Weights of a small mixture-of-experts language model, trained from scratch on English Wikipedia.
Size: 9 layers, width 256, vocabulary 2048, 31.5M parameters.
Training: 476M tokens, 7136 steps.
Below are experts of layer 5 (counted from 0) of a mixture-of-experts language model. Rows are named router (the router's row for the expert), gate (a neuron's input weights, with its number), up (a neuron's input weights, with its number) and show model dimensions 0-255. Each number is 500 + 40 x the weight over its row's rms, rounded and kept within 0 to 999. Numbers have three digits each.
After each expert's rows: "mostly gets" lists some tokens that are sent to it at least half of the time. This comes from a sample of Wikipedia text that the model never trained on.

# expert 42
router:574485548496495533539406516527515452529492596484571477489590517547459466503526439435483506508571531514525500501471458571468492488503494547519566507527484544388519488542546482576463524443507466485487494511458493441536526567517446559538492492534543502492498458560507469460516480547500500545469425507499438409463482479460551556462475454468525519552447505544457476563441498480454469564507468519543479483468498505508484521491418486579457436487502455484477493480501564498603504451454484432493477519489547469478477534492439505460476468561448461478540446537505477544466425584497534492531516502541536536512498486497541481478493528446465521438483548575525528541479516440567498452426391463552560464546486469462527498460518523493435544477473489584490490577474485500465492465508480
gate0:553501577474477471451507476463480405505480486465536493563515551488502497499527461453557470499507543514548594462490490517431556467510528524477506482513451488484490557569480515505469565554510500497571487527512531509484486470537446566510512521524489459495504509515468526559487570490431532496452491511430515542452521452413526556526482533528574545467541529549461517486500502455518548536486450531464529523479540530469469458512479468426463535505480472520482490539434465564473537493533458479492492514498479481548552478535412560426583483491476550516593478463462423495525445508475545437473474528544420430463404476593513474417497461558556493594583525512462558436482505427470510492518526501599527502536517497464499485469462495478476442471525420533484580496476493483528449452526507
up0:509531463448424540507532523558469410534510473463591534550478495517515521543511434492479532511468461443559525457510460554530503487502507553472540493539462495521560479497395506547500568438555465459448528567528485520504468453526495458501507506557484478559537409498460529448468551458418540480460473490497539500494544525480463528528537487429534562476542497512513529480489494558458550532440439519513551538501485483421473496557481506439462521541451487489527557510433531530478454447498490491450486550455573478462540552459496496443500451500589504472477514486503473537443468451461512445483487562557513473450521531557444501558493439510521524525471504457459527484558484581549510512523534537594539473493462515493472558465454506478450446548501439428401527518524504430555401490477491
mostly gets: " and", " or", " &", ",", "),", "—"

# expert 229
router:550470514524464507523400506486488451562485564483500456512519465522421462526540400501485546514575543506501473474466467547498473470496505532464527478586450507391499487524543503508483552512495475467477547503455488441581492568541489519515505473518546523557445530526425529463409415477500513548476450486533501456464494477522582560493508511482462595586452575559501507481465570512476472501398447489558495539436484518483485477489460528555443443468479465491480480473586506441485499448498445439516507542498514483459508506505488504431550462551458452517502442541515478519474468520458520524550526452540528569488530491483461553523551530450486478448464515572518541557509510419559457525490399515533564499505456459484561530504525534460480520488479512528505477512499485434449521466486417
gate0:481399454486480550529477449433451499426443580461536451498503519533562503554505537500471501487484510539464510460487454469531497473498529454558502479543452524481455481533496455543433540574531461439496478497481509488586507482479464489546441456442505520463473528574559493555496481473531540469428449475519480494480480464517524510532495530424524444497485523512507487560463484460564470495521498439503532491528586440493514423495578499495469470531571561495524558571501501450481484568520513491450437526564484407514511470520464496528577488429483517432436531409560528532459509530467423484512512533490467490497563509474475553518514509559472418526481461558447492460586518538516468474527538425480513520445543535495556490492574487527498478528459523501426543528408479485586509491455525
up0:492545545487562557493505438541481516474458432558514499528378527516481485471491500525535555488511469504498520563562570482454493474514483489556564553463529503517496603531492543501561481501452524452608483429446502497471578483478473510544495547585574505477460538529484441489482566495433508580518483524508517487469588476431536469494454506493516476532518429432401471505468424497464472510548509567518471530451501448504486478472482540461513507504506455501530474560501452543479482478466483475486476566489541549439427509557473470483457510547444458567475445479496507404530492511503493526524432531421496416453482510554538521553461516459513527430501485510595525547452504473444514592512505485498515484485555554456518495567476474479501504490441456476508475461498510518513459453531546
mostly gets: " and", " but", " who", " or", " which", " &"

# expert 73
router:523447445443517488574477453513514507523535451522464500505435478457501437510552460506544554524492486469563541506492487547575495530478397546550532487525495502490437527522504513474574461561544481430409542489534504425490549538469479512432497520494484408470457501550489546444477428515439506557420473463540564458495460570510530424520503474545458490452492431517526502545491452498499489435379505457489532518537452444462468497506472501434468500512476520500464524467521570517458531555532505475536476474478536494519556473540445464481493471540470519561428529518446489501493571488466444463514421546487438565512532522458475471456427548530521552468461506576575511473508544564469515545475476564486554537493515562487491464466569547515485458498452498484469523424452505522484554520524471
gate0:481542482521526502467475479543486471563501529509472538491475518451554506450518444528499539440529515564480480473531584540519541486406495520443447508461491523519416541488528506569517472480478549470462476489466542465516540481542509520464489554528487449444466456434483418525476468494485536460436486484467428460473540551489534455503494540558618509509536524431507560545438466436504526535513558513458521433489485505583435523493470530516519509526470588575532500513542437520409487482490467493550514510495514566545556536547484503467491538491508510529556535457510434499502463503491448473551513513427513475512520537396422565582466494500479475474398491467522509514508473451542487527547512494497609514464544569454480462458507511507462456505515559508530495562540550435573467449535557
up0:485464511474467540578557514516510525526517521510520462548548519558444488573519584516537478490533488466462520532469502459538462521469541465527458457546501500458587497488498502578453516468460473558478534511472542515514450477392599536507550467544545519521506458546534439519500441518504575469483499489505543468422481475557446465569510509495480461541618511524428498539547454516526501515497465514581558556505458496502507511486474459493429514484459464457500455545558408545578504527531513542526422525473554492433479451487502477461592509481509555523549459525518501520517481461474444483501525473527521453429448538400471459500527547529561485528521528460363506440501531508507506529554500563522467548519467504513512501425513453449483533532497509505448481466459561508529432522471510
mostly gets: " Th", " h", " m", " M", " T", "М"

# expert 13
router:432472465567444514506475538545547570486540482477438451538498471577531519513491475470493546538479472499433467540516532490444523528468531462509567525462439494561497499521444553476494535468500497541465494504456475517592478479517482529572490408542422547504546460498550457475449501527502571430486436487462503540501533497559513533437479446480439521481515411524476539430491470531556451496426495446527533478455517510530463543431439492423509492470453547452473458536488504497568476491482487522540480504429500488489542468472470495528576513442557537488477462525540438519508508556506467523505586440494432487502536528531416473453454543569563489481564440489426524497541516586475424519552467538449549515576512485480504471476453488498488484550531444495523487467497527531424455467551555
gate0:483506493514450490491552554487567435471420520482510510467468453530510460495407520444560547524434454521482535461465460536463577429556534484515472420623449452538446522497546511498466529465516448500519507485552486537589514524480493533554462511479515581526579504474484535559515483497501490481469553451493526479466500503413560449441519536464543580473445518509540525535506465546528568518566492461464478483532494554459515502449458546472540480514533545515516479472505513492524459462569441564468476572570505487503471606501477533512483551513502521460485456465499503514582552441436485568507589466492539512457473480510472491555513479572523538471444437482470442440493450503482575490509533508500472466542546554565505536532505492477508542519505542520508453468487451463444444484537567
up0:482540468556495461565541524536527476489503468515419478522521492537550548465495521446451501485515501513465566469533452506452470509505477547505551451528436490444525537471474528538539505478442567501627454480503564418543506434523485459515517506436467521495529512434497528482486530527476472457451426444599480455429522524533544563510566519566461623482543555571474506459491538479487474535494480484527453464482504516525475555478443480542567512531494558496503453437502529480493507502522508434480483552526510553456562489508516552488524498513536549418442487450468478464511486512438474549525502517542501538475513436563510507492483466567542545463578475554506443504504390529451505553543496513445541455495611451502498529513484480504537511496500457543533504550521549384502449481516525
mostly gets: " Ka", " Ko", " Ku", "ō", "ā", "iya"

# expert 37
router:525458460449582449552495511452481513474478518443545482532457487507503533473502530468495492463555428541477502518510478483523511501545475550491529490547451542549566483493558428553596500461521491504465506527596467518522466491541497545532548479516474450494427434551539550447429478501510468549530460524498481518471463433559567493433487495560428415484522466475563470520413485501488555480463548459471554545526473455433495559516486411442517472430445543496538507512552600445486519492516515488589486521496427499527540503531514457557465425464533470534503568522420453462497529578396487528503479515501485550477473527581554437521522521561496541471537491491560474464527470519476490469498534503565516491562451480534488494517521519483449525493464498413505539524485472549479511476522444
gate0:468550457483563459507427414443543510540500523479454464478477487478514478476468500517494519441493522413469460539475432504472451501477483555526537418445532570524430480547477460537515494510495491488542461542553540466531516484542466531478482487500452421535499510507514445535459511527489480476478476546402495509485521490519515438458438525535483513475459567547588486519471493478472448526439413449521489504517521520449481472447555517527567470483504495518507528461499461521504487545474433466508588440566558513451371545568446501488462516453476476463551545551523437513503457455502467425507519507489556553463506479447491475531557537502497488576512467512509416506512446532477544524492520475469573484568487527589447507507506481527477415457497543390587470509453552520447493462487479
up0:539550495503521436497495550520491469515467513467504451567564518482521469510537465461508513475521514548499505409455613440530502476496501493526520514505515571415495472511441525487494504531507466461565511410572478473507476538527489420501500456490489460531459550496486665446516462474536454424472513541505512529520479473466537489482587514437486472501460515558502535565451483502510588498495518454447536528525485514533578534484511441545454524525532470554444530458443546531513488558507479500470498508524481498539574474516459558460462463509490523505472530444528528486496528569518405478572406538557497535487460505558534512529435448480551524478444485434539469451470551492448444571502457544543477488470583473479533486477498524505507557470519449496512432569545487454538427525481510
mostly gets: "th", " w", " Th", " West", " North", "w"

# expert 39
router:542484541481490525535450557548556516547440488535542470473596477478517474491561457452456485521493485452537451527452476532446479475460490487578549462524481540451533536544475481534478540470565507571524564544545514516506524567455429471491519485551562482506449451475494464499427474519551435523476538475533495458513440480494553567485492459539505577517458414481419512493452474522433470527438394446538453492446466535503550491528418450518397506512488516499465457440525418429521509468496482462447458493417502464463453531544520525480465435528489535494517495514489445497481495508463502501494507537584559526466510481505537471467510524461514481471447500544553465545451577520526480493469481520554574530515461508487531475441485524497493491422438477576562500526498551447426533445528543
gate0:427510538486511506480510487485474522488475594542492524456466496430478449519585518582444437453448426561539494490513480534509508551518553532491488492558473545538459515514513555468518548571504520577460529518517479517499496489545493482492518571466475549551509458508524465512557522501450503482531455508518529478523449524491412561478486522445401575481647492453490506454547471482490462532434474495496442540504498530462495463474561519406543537504476546542504551475503421491510448469529419503437494436471528472524515570461524441506493512377499518550516522545474456478468445495529473433479481499528507533483530529461568530492580468527532461551576484509512480498469514456452488540529479502436475474532477500589516531463424453547515433489549477459451492477522527495512546471474428
up0:462619523477521531535495478464515493558496449499458503458535531472452523511546448534459498565467473478536532580519500516445503566466529586512496545504493501557444532534475508553477567506525474511563522459453401455539518482466474482527533526510496459491506495540514487568476517517541526497552529490503507458530525410486573555550511538534507559511456550527460492539405471495460476533506544495468488466477522470540559505442480434467468574479428486491498500517553496513529423408533468514510477450395521516537421507434497466545523475458448481479520422463508490531455495540460462522510477587511481401431486515542501514522541525517511487465550499531544483496507500441487486463523559434510574484545516459482482522521382516511573482437458464431516516477457446514470402511516449
mostly gets: " and", " or", " &", " Or", " F", " f"

# expert 252
router:484531503416520418513495467416459527459482498593416503467436508453509504517511560564549428477539543414514512405432482496507501462519513513530564481552412445524506477504527513468507556492540466511524540515579430461510500489473600502495528495479552472534499503462566543564534521459514466466455496475459485527537529527485454484536431461494506436549571529536501525553566492581498499469481540458394552595509454511475494473537443437480494507502497528456479443480501515421432494537519519483444491478451419485528514542532516472553506455477528508439506530457442525496492536512418429521518466513565414466524523490478463490518495464530547522502476533519563500544527498466510538543465528532501550494456446492542518486501535543507572531466452540452450588531527487533529469480522515
gate0:498543459479491467602447562510509551516542502528426602430427440521471540483528501504489412485512476471529466381517545475498472455506510449562548525552520513460521512588488504552579515514518548513571534495470447397557490533496552482488484503467512515500514448424513443492504431508501522508556478481517485529487493543477523533537479499534543449494540527427453454454454498550417506471478540508469493532483449474427533520507491534584499489503512483434527502561476444481485548510442494504514533547514492521498605468517466467499534509510525515498548554465492518471480447544503499531439511528511506473517490448493436513493513500460445461580511515484570500509490558552574547515475584474515500482507465525526428495487515482497501563541560556495415471420487584489398525460534452
up0:568519510505466521491473529549495531527491567480510515504455452520454509524460506528560508469554444535541525453509584502513469457500564536549421463465457547492551550593458483469515460480506470515492459485599466553486510500532577500552498450479493506511545467519474496472475445495530469549454464485537491549450535545506499503553427585599463463475478550501499466453480516577496512494548583509485482537548413468435510545531589492552515489514536447444524452492517508532489495440481520518454548462478495486528539537490488476574458523495524498523478502454560553483462442484487451388465566543543525467487551430479488457513534483508453506473512480472544391534445484432486445483445562477477527510604541489548486439527445511437503516513465518538487510478535497424534438467557456
mostly gets: " first", " second", " third", " last", " First", "st"

# expert 61
router:455466490483467544482430542554519581512476521559516423547571454464513452484469444480426521540525569474554513522420513459501432503436467441527513501504488504567496529531477471469583544504502480490535492534558605537561495508477455472501456467566514543499493569496496460554462451527533503482502510487611440503524530572554478497417566494544487468467570458444514490443460502430515431462500399475536528488471541533530539519491497464474496480451420478528465482477458470498539464488554517513422500473456483575535562520423514528487507531519536498527509543473475540550467535523514486492508490469468467419465548535586487530434445504491549476483519478546470532493511570607486453515457462498524569487552505481522516515478525546505486470531499523512578563466452517480492444445511501
gate0:502525503441458477500478471516495482492518467559557490477506471494432461434502534521482452517462507479485539513500486566496430437432490444489485485443409538491410504559504499552470552433561443489557469457456491429514495533489469520474484508463551477470567516497534546511547549499514482428526508500609437522480511477549517528426451499504532441485565422570535557490488461483510464573496566522516510437551539465473510516536580532540510519475476457442488491482554511475549531491533487503559502531505519532443532576512527519494499518527509455587615465553557518458491504439564470474424442504435507561513508496529504603564566487554460522565548438490560490439440541503494498455488541506518521504489514488497567494505508515539501461500497589508549482544497501484513430473479571
up0:557528538503524572569537555563469494460488459489506541543476540465579550504480497460452493512532513443461467513534435486434540485536486577544400499463499500509522512465467513542406513447466520520556481554448498531494472420483505553403455433486505544492423502539533503435497479507504457542513481551402477492535487500415505495588530472569530454504495491464443540498438536492464511464505416564507572518507464528534462496522489486545456517544456461468519479459432454459505535520497491490474523518504456499459529492486544467497545576549431450434495479425502532540450477528548581464472469496490484523519558529528547514549489553441527437491524459547542497505548558459516477459496502481494533537433541533533552488555431534535494491482514447457519464523531496487374526549537481
mostly gets: " No", "ha", "dependent", " Ha", " India", " Sha"